Experts of a small language model.
Size: vocabulary 16384, 48.3M parameters.
Experts: 96 ReLU neurons an expert, 3 picks a token, a shared expert of 192 neurons.
Training: a variant of Adam for the experts, 360M tokens, 7874 steps.
Below are experts of layer 5 (counted from 0) of a mixture-of-experts language model. Rows are named router (the router's row for the expert), up (a neuron's input weights, with its number), down (a neuron's output weights, with its number) and show model dimensions 112-167. Each number is 50 + 10 x the weight over its row's rms, rounded and kept within 0 to 99.
Before each expert's rows: a language model's description of what the expert responds to; "gets" lists some tokens that make up at least twice as much of what it gets as of all text. This comes from a sample of Wikipedia text that the model never trained on. Tokens count by the router's weight.

# expert 0
Description: Table header labels. Column header words and first cells of wiki tables after a pipe or heading, like Name, Round, Date, Goals, Apps, Total.
gets: " ", ")", " Team", " Total", " No", " ·"
router:68 58 53 60 46 50 45 50 39 45 39 45 36 51 56 55 58 51 47 42 50 49 43 57 53 49 48 50 41 59 49 53 62 48 52 39 59 41 54 47 54 41 41 48 41 65 52 50 58 39 48 57 71 51 60 67
up0:48 42 70 54 60 50 58 61 41 59 53 45 35 49 46 50 55 60 66 33 47 60 38 67 42 44 50 46 46 60 41 55 60 43 49 42 36 47 38 36 54 60 36 50 69 59 52 39 50 50 72 50 52 47 43 52
down0:49 53 68 60 70 38 37 49 48 56 57 50 56 44 54 60 52 53 29 34 38 60 54 63 30 49 69 52 60 54 50 30 50 53 32 57 36 70 55 39 38 55 57 32 51 43 41 51 60 50 45 29 52 50 59 52
up1:21 45 49 46 55 51 43 40 31 50 51 48 49 44 46 45 43 53 43 37 48 46 53 56 54 51 35 46 57 45 63 46 42 51 53 50 48 40 50 56 61 53 38 64 48 43 56 59 56 40 43 45 49 30 39 49
down1:54 50 28 56 48 52 48 33 70 39 54 59 54 48 73 55 53 53 52 61 50 57 55 82 61 46 63 41 71 56 70 42 39 50 63 65 43 42 54 69 41 45 57 40 50 47 61 42 51 49 49 54 37 49 31 33
up2:43 44 47 30 45 53 52 50 54 53 54 65 44 48 51 62 37 51 54 54 58 54 63 31 63 56 44 48 38 41 53 64 76 43 47 38 63 33 64 50 50 56 55 48 65 51 33 36 62 41 33 42 46 57 59 29
down2:53 32 55 51 49 63 53 50 53 54 49 54 56 48 52 65 64 58 50 56 54 65 40 49 64 29 37 54 39 54 36 57 62 44 60 43 46 45 60 43 44 58 53 52 51 47 56 31 67 54 56 37 60 43 43 37
up3:50 36 42 38 48 50 61 53 54 48 42 29 45 41 53 52 52 43 53 60 62 48 45 43 62 40 50 33 29 36 46 52 55 24 49 41 62 47 65 60 38 46 44 56 73 38 51 47 47 57 65 61 50 45 58 46
down3:46 61 44 39 52 57 71 46 72 54 49 51 47 48 49 52 52 44 74 40 49 49 57 48 52 37 49 55 43 59 60 48 56 25 42 47 47 57 60 53 50 66 47 47 34 52 29 60 48 53 49 60 66 46 47 46
up4:44 45 55 53 56 49 39 56 48 47 55 61 39 62 42 51 65 51 66 48 17 30 41 43 43 49 53 48 51 31 42 59 62 50 43 62 33 55 61 50 61 57 57 54 49 51 32 56 61 55 59 49 59 48 44 38
down4:28 45 29 56 42 54 43 38 50 50 46 45 59 54 36 65 56 45 56 41 39 40 55 53 31 58 50 37 55 57 56 50 41 38 54 49 27 45 41 61 49 50 53 38 51 45 36 26 55 52 67 49 61 46 45 48
up5:63 55 48 68 50 49 64 35 55 54 53 48 42 34 51 45 54 50 58 36 69 54 45 55 47 56 47 28 68 53 55 56 58 48 50 52 52 51 57 68 66 53 54 38 29 45 51 55 66 63 46 60 64 41 60 61
down5:55 50 53 50 52 37 49 38 41 50 64 64 50 59 56 26 36 39 57 42 41 43 54 53 33 41 48 29 50 57 52 51 32 46 54 55 52 34 42 46 59 36 52 29 41 49 49 45 61 61 41 67 51 53 66 48
up6:40 54 60 62 49 49 41 49 52 46 33 61 55 50 59 44 46 58 47 67 36 47 46 60 54 53 55 43 47 63 63 44 37 39 55 41 29 44 39 43 49 38 61 39 39 39 41 52 54 58 47 33 60 38 57 57
down6:40 45 43 51 52 43 37 53 41 47 51 73 55 29 48 34 62 57 48 68 69 50 50 43 61 52 34 47 47 42 67 26 34 24 47 44 48 49 59 53 65 53 40 49 61 52 57 59 44 43 53 44 41 44 46 52
up7:31 51 41 52 46 40 51 44 46 40 56 35 50 31 54 55 40 38 58 57 30 59 42 50 48 34 22 47 50 40 68 63 54 43 54 53 55 45 34 52 46 63 46 50 46 54 38 45 30 46 61 57 51 41 58 38
down7:29 47 49 40 45 45 53 53 43 64 33 54 53 62 37 62 50 56 55 47 39 53 42 54 52 68 24 56 52 62 47 67 52 33 57 32 60 47 47 59 61 44 45 49 60 34 50 57 35 43 52 28 54 46 35 38
up8:66 48 59 62 59 54 60 50 53 54 51 59 41 54 48 50 42 44 72 55 38 51 56 57 51 56 49 54 48 48 68 43 55 42 34 43 29 67 65 22 48 63 62 50 33 47 49 54 42 22 52 72 57 38 49 52
down8:36 47 64 49 55 57 45 57 51 50 48 58 21 47 24 64 52 48 50 38 50 48 50 31 74 56 47 24 63 53 53 67 42 36 34 53 61 39 43 48 69 66 50 34 35 52 53 52 48 62 57 42 60 36 26 43

# expert 21
Description: Table cells and digits. Pipe separators, blank cells, digits and semicolons inside sports, election and game tables, e.g. |, 2, 16, N/A, lb.
gets: " |", " ", "1", "0", "2", "3"
router:48 60 46 47 44 47 41 47 39 35 45 50 50 36 65 52 60 61 52 55 54 62 52 62 42 55 34 49 43 46 58 55 56 46 54 56 46 57 46 52 66 35 48 47 30 54 49 55 46 48 43 53 60 54 57 43
up0:50 50 57 61 34 44 42 54 45 62 58 51 58 55 53 55 57 27 59 66 41 48 53 57 28 50 52 53 43 49 36 64 60 51 36 46 58 50 48 47 44 49 63 48 50 54 39 66 45 55 40 46 60 67 49 56
down0:52 64 58 44 51 57 41 46 49 59 43 62 63 57 35 52 34 62 69 62 38 48 53 49 72 41 38 31 52 37 56 50 68 59 47 73 61 47 59 62 32 63 46 49 51 65 58 53 36 44 48 59 59 49 53 63
up1:48 25 60 55 41 47 50 59 60 45 57 48 53 42 72 64 32 53 49 47 63 55 43 50 51 60 34 61 65 56 44 54 64 37 43 50 43 46 47 46 45 51 56 43 43 63 36 60 54 29 46 61 52 42 44 58
down1:71 35 50 37 44 58 60 46 39 58 53 63 58 50 61 48 33 52 53 54 19 56 50 58 48 48 58 38 63 61 39 53 36 71 63 47 50 44 38 38 41 47 52 68 46 44 60 55 65 60 61 55 36 44 59 44
up2:71 55 62 34 55 61 34 49 49 38 38 56 60 51 54 59 41 56 48 40 33 61 38 61 52 37 64 60 51 60 33 66 75 50 54 47 50 54 58 56 53 43 51 43 42 46 54 45 62 46 42 65 76 54 53 63
down2:65 36 38 43 41 60 48 54 63 51 41 46 50 58 52 60 56 37 44 57 62 53 45 37 30 40 55 39 72 70 64 40 44 27 39 76 48 43 43 49 53 47 53 41 53 48 41 62 50 67 35 49 65 66 71 35
up3:40 63 48 36 48 68 50 38 57 41 57 34 51 53 57 62 40 57 55 37 48 54 41 50 64 49 31 58 59 63 50 51 34 59 47 53 28 51 34 55 47 49 31 38 43 53 48 56 39 47 45 43 57 40 31 54
down3:41 46 45 43 51 70 62 39 36 75 55 40 36 39 52 66 52 57 53 45 57 40 47 50 53 44 34 53 47 49 56 35 50 21 32 79 50 52 37 38 52 49 58 39 54 48 47 32 60 58 58 42 40 44 44 46
up4:62 69 54 53 35 57 36 47 55 32 48 49 48 43 38 70 35 57 55 44 46 65 41 60 55 61 37 48 39 52 49 60 69 48 42 47 33 55 54 59 62 45 69 47 51 45 59 45 62 35 48 43 67 60 37 39
down4:51 63 62 50 38 42 32 46 45 51 28 57 59 44 49 54 58 54 72 53 49 46 58 44 34 66 49 66 45 57 44 60 61 49 29 49 62 41 34 53 46 53 50 54 48 49 54 44 52 42 48 58 47 59 44 51
up5:66 40 46 51 62 55 61 48 49 51 57 55 48 54 65 56 53 65 54 37 27 43 53 58 40 49 53 62 45 41 71 58 52 47 43 43 38 51 52 39 60 43 52 59 51 53 47 56 53 52 36 48 59 38 50 44
down5:37 50 44 32 56 44 46 54 33 51 62 69 49 63 51 46 40 39 50 46 34 54 54 33 56 42 65 47 50 46 50 66 32 64 50 75 34 51 51 47 38 69 62 68 58 42 34 48 68 30 32 39 52 43 50 44
up6:61 46 61 44 62 44 47 51 56 39 45 48 47 56 49 49 30 21 48 57 67 48 47 65 72 50 44 55 43 47 48 28 63 57 54 53 41 42 51 54 48 49 51 41 63 45 31 49 31 48 49 61 56 39 55 45
down6:32 52 57 44 56 51 45 63 51 41 39 58 33 44 51 46 40 25 63 38 68 56 55 42 34 31 31 52 52 49 71 33 69 42 48 39 64 48 37 53 50 52 60 61 51 30 53 46 60 58 57 54 53 56 45 61
up7:49 53 47 45 46 47 21 67 37 49 50 51 51 44 54 44 60 46 50 51 48 54 56 46 44 42 40 57 43 64 56 30 36 20 55 33 44 38 41 40 38 39 42 42 25 51 54 61 31 38 58 64 44 63 43 43
down7:45 57 47 53 60 33 57 41 43 57 41 51 48 54 65 57 52 57 51 54 65 51 58 52 49 37 55 49 63 55 60 52 47 43 51 42 54 68 49 18 60 41 33 34 45 41 46 60 58 38 61 39 55 75 47 53
up8:53 50 71 50 51 29 40 62 42 37 40 50 65 56 64 47 55 40 56 52 48 67 59 52 46 41 48 66 43 49 53 45 27 38 53 43 48 53 52 69 57 65 36 41 43 62 51 48 65 67 54 54 51 47 34 61
down8:38 32 45 58 42 54 47 44 61 35 35 64 36 43 51 61 54 62 46 44 45 37 57 50 61 47 53 45 57 67 56 51 48 44 68 34 46 29 48 63 47 47 56 55 48 43 63 58 46 45 52 34 52 49 33 58

# expert 23
Description: Table digits and separators. Single digits and pipe separators in tables, tracklists and dated lists, such as the last digit of 2009, track times like 4:25, and score cells.
gets: "|", " |", "2", "1", "0", "4"
router:51 51 47 62 38 56 54 35 41 49 54 44 38 44 63 66 55 41 58 61 46 50 43 57 38 54 39 47 53 64 52 40 65 52 68 49 35 45 51 50 49 38 50 47 53 54 47 53 49 48 56 65 59 46 49 56
up0:50 45 53 54 38 37 47 59 44 53 45 46 36 57 24 48 38 48 63 53 49 52 59 64 48 56 62 32 43 35 53 35 56 35 68 51 59 50 65 60 64 53 40 50 51 60 35 47 73 46 41 48 54 61 52 61
down0:43 58 65 46 56 44 48 56 75 48 43 51 63 42 62 53 78 50 50 46 71 56 47 57 42 73 43 46 43 62 52 67 69 38 65 43 47 44 53 68 46 75 51 52 56 63 52 46 42 54 64 53 61 50 57 62
up1:47 36 51 39 60 63 48 37 58 67 29 56 34 48 56 64 51 59 51 46 45 51 42 62 74 50 49 60 49 36 36 41 39 44 55 26 53 59 52 56 55 50 53 54 54 61 23 32 57 48 55 42 42 52 44 49
down1:59 56 61 52 60 57 39 52 56 38 24 69 58 61 53 57 56 53 55 33 59 44 24 55 72 47 52 39 44 47 55 61 53 59 51 41 66 55 53 41 52 55 35 44 51 50 48 51 37 50 53 42 57 45 48 31
up2:60 42 60 49 49 43 48 43 36 66 56 48 68 52 44 42 42 60 65 53 44 40 60 57 43 63 30 63 53 32 61 53 53 52 58 51 56 37 50 51 70 27 36 58 32 52 44 44 34 50 64 39 54 58 59 62
down2:45 50 49 48 44 32 59 48 56 47 56 53 56 61 38 62 40 64 57 45 50 56 43 43 52 55 51 49 45 60 66 40 59 51 47 59 49 43 54 45 46 53 51 53 45 52 49 40 55 39 59 43 51 32 45 47
up3:42 37 57 28 40 43 69 46 48 32 59 48 33 43 54 59 61 49 43 58 44 55 50 64 61 48 33 57 50 51 53 49 55 54 47 53 49 79 29 54 50 43 26 52 54 61 41 38 54 43 56 62 43 29 68 45
down3:23 59 58 51 58 49 50 33 55 28 56 35 31 62 54 63 46 41 55 58 35 52 46 55 51 46 48 45 43 38 58 43 40 62 41 37 46 41 50 48 52 59 50 55 44 46 42 46 56 47 38 55 45 47 61 59
up4:81 68 42 63 42 65 60 46 36 37 47 56 61 56 55 50 50 63 47 48 45 51 54 60 38 48 45 54 63 54 52 59 49 58 45 50 43 42 49 47 43 53 38 52 58 50 51 32 44 56 55 52 60 59 61 52
down4:53 55 47 53 62 47 50 48 66 37 54 54 47 49 74 53 48 59 59 56 42 71 40 46 56 61 39 48 66 71 30 56 40 60 38 44 44 58 56 51 40 50 67 49 48 52 52 51 48 44 40 43 47 62 64 61
up5:53 46 56 42 54 51 26 55 52 57 37 43 48 45 68 53 47 58 55 61 46 66 54 64 46 59 53 57 43 50 52 37 52 66 44 61 44 69 36 54 67 45 57 51 33 50 52 64 39 50 50 63 76 53 65 58
down5:58 59 63 48 42 52 36 50 56 44 54 48 49 59 49 55 55 52 55 51 59 41 51 54 31 48 47 46 38 39 45 60 63 64 41 66 49 42 43 56 39 50 57 45 68 40 68 53 57 50 57 54 60 52 55 59
up6:68 54 56 65 53 49 45 71 47 59 67 42 40 42 40 58 28 42 56 52 54 42 47 40 55 43 53 59 54 42 51 60 56 44 28 33 44 43 57 43 48 50 49 41 46 45 40 39 40 55 47 45 64 44 42 47
down6:54 52 70 54 52 45 47 45 50 54 47 58 46 42 45 39 56 40 52 57 58 38 51 31 70 54 57 58 53 69 48 45 48 47 51 43 51 24 53 71 60 45 47 51 41 40 58 51 68 38 51 54 52 58 51 36
up7:38 45 52 61 40 55 48 39 52 42 49 62 65 54 53 54 65 61 49 49 47 43 58 57 63 57 57 34 47 40 49 42 75 46 58 41 34 44 67 50 30 43 66 52 39 70 50 43 45 47 53 41 51 43 59 60
down7:59 58 70 55 39 46 55 48 65 53 46 58 50 59 41 46 57 57 64 61 66 33 53 37 46 46 51 47 34 58 34 40 54 61 40 50 45 43 75 68 33 68 54 49 64 65 53 41 58 51 41 43 41 36 55 53
up8:58 59 64 45 60 50 55 36 50 55 42 37 61 31 49 57 44 45 38 57 50 60 57 56 38 53 52 35 40 57 54 50 58 49 46 52 41 43 62 41 49 37 53 63 44 41 59 49 38 49 37 54 36 43 51 49
down8:59 41 64 48 48 33 38 51 66 42 51 38 49 40 43 60 39 51 34 59 47 46 68 61 31 58 51 41 42 45 53 42 67 63 72 40 49 34 39 32 49 31 44 52 63 52 49 49 49 49 49 65 50 30 47 40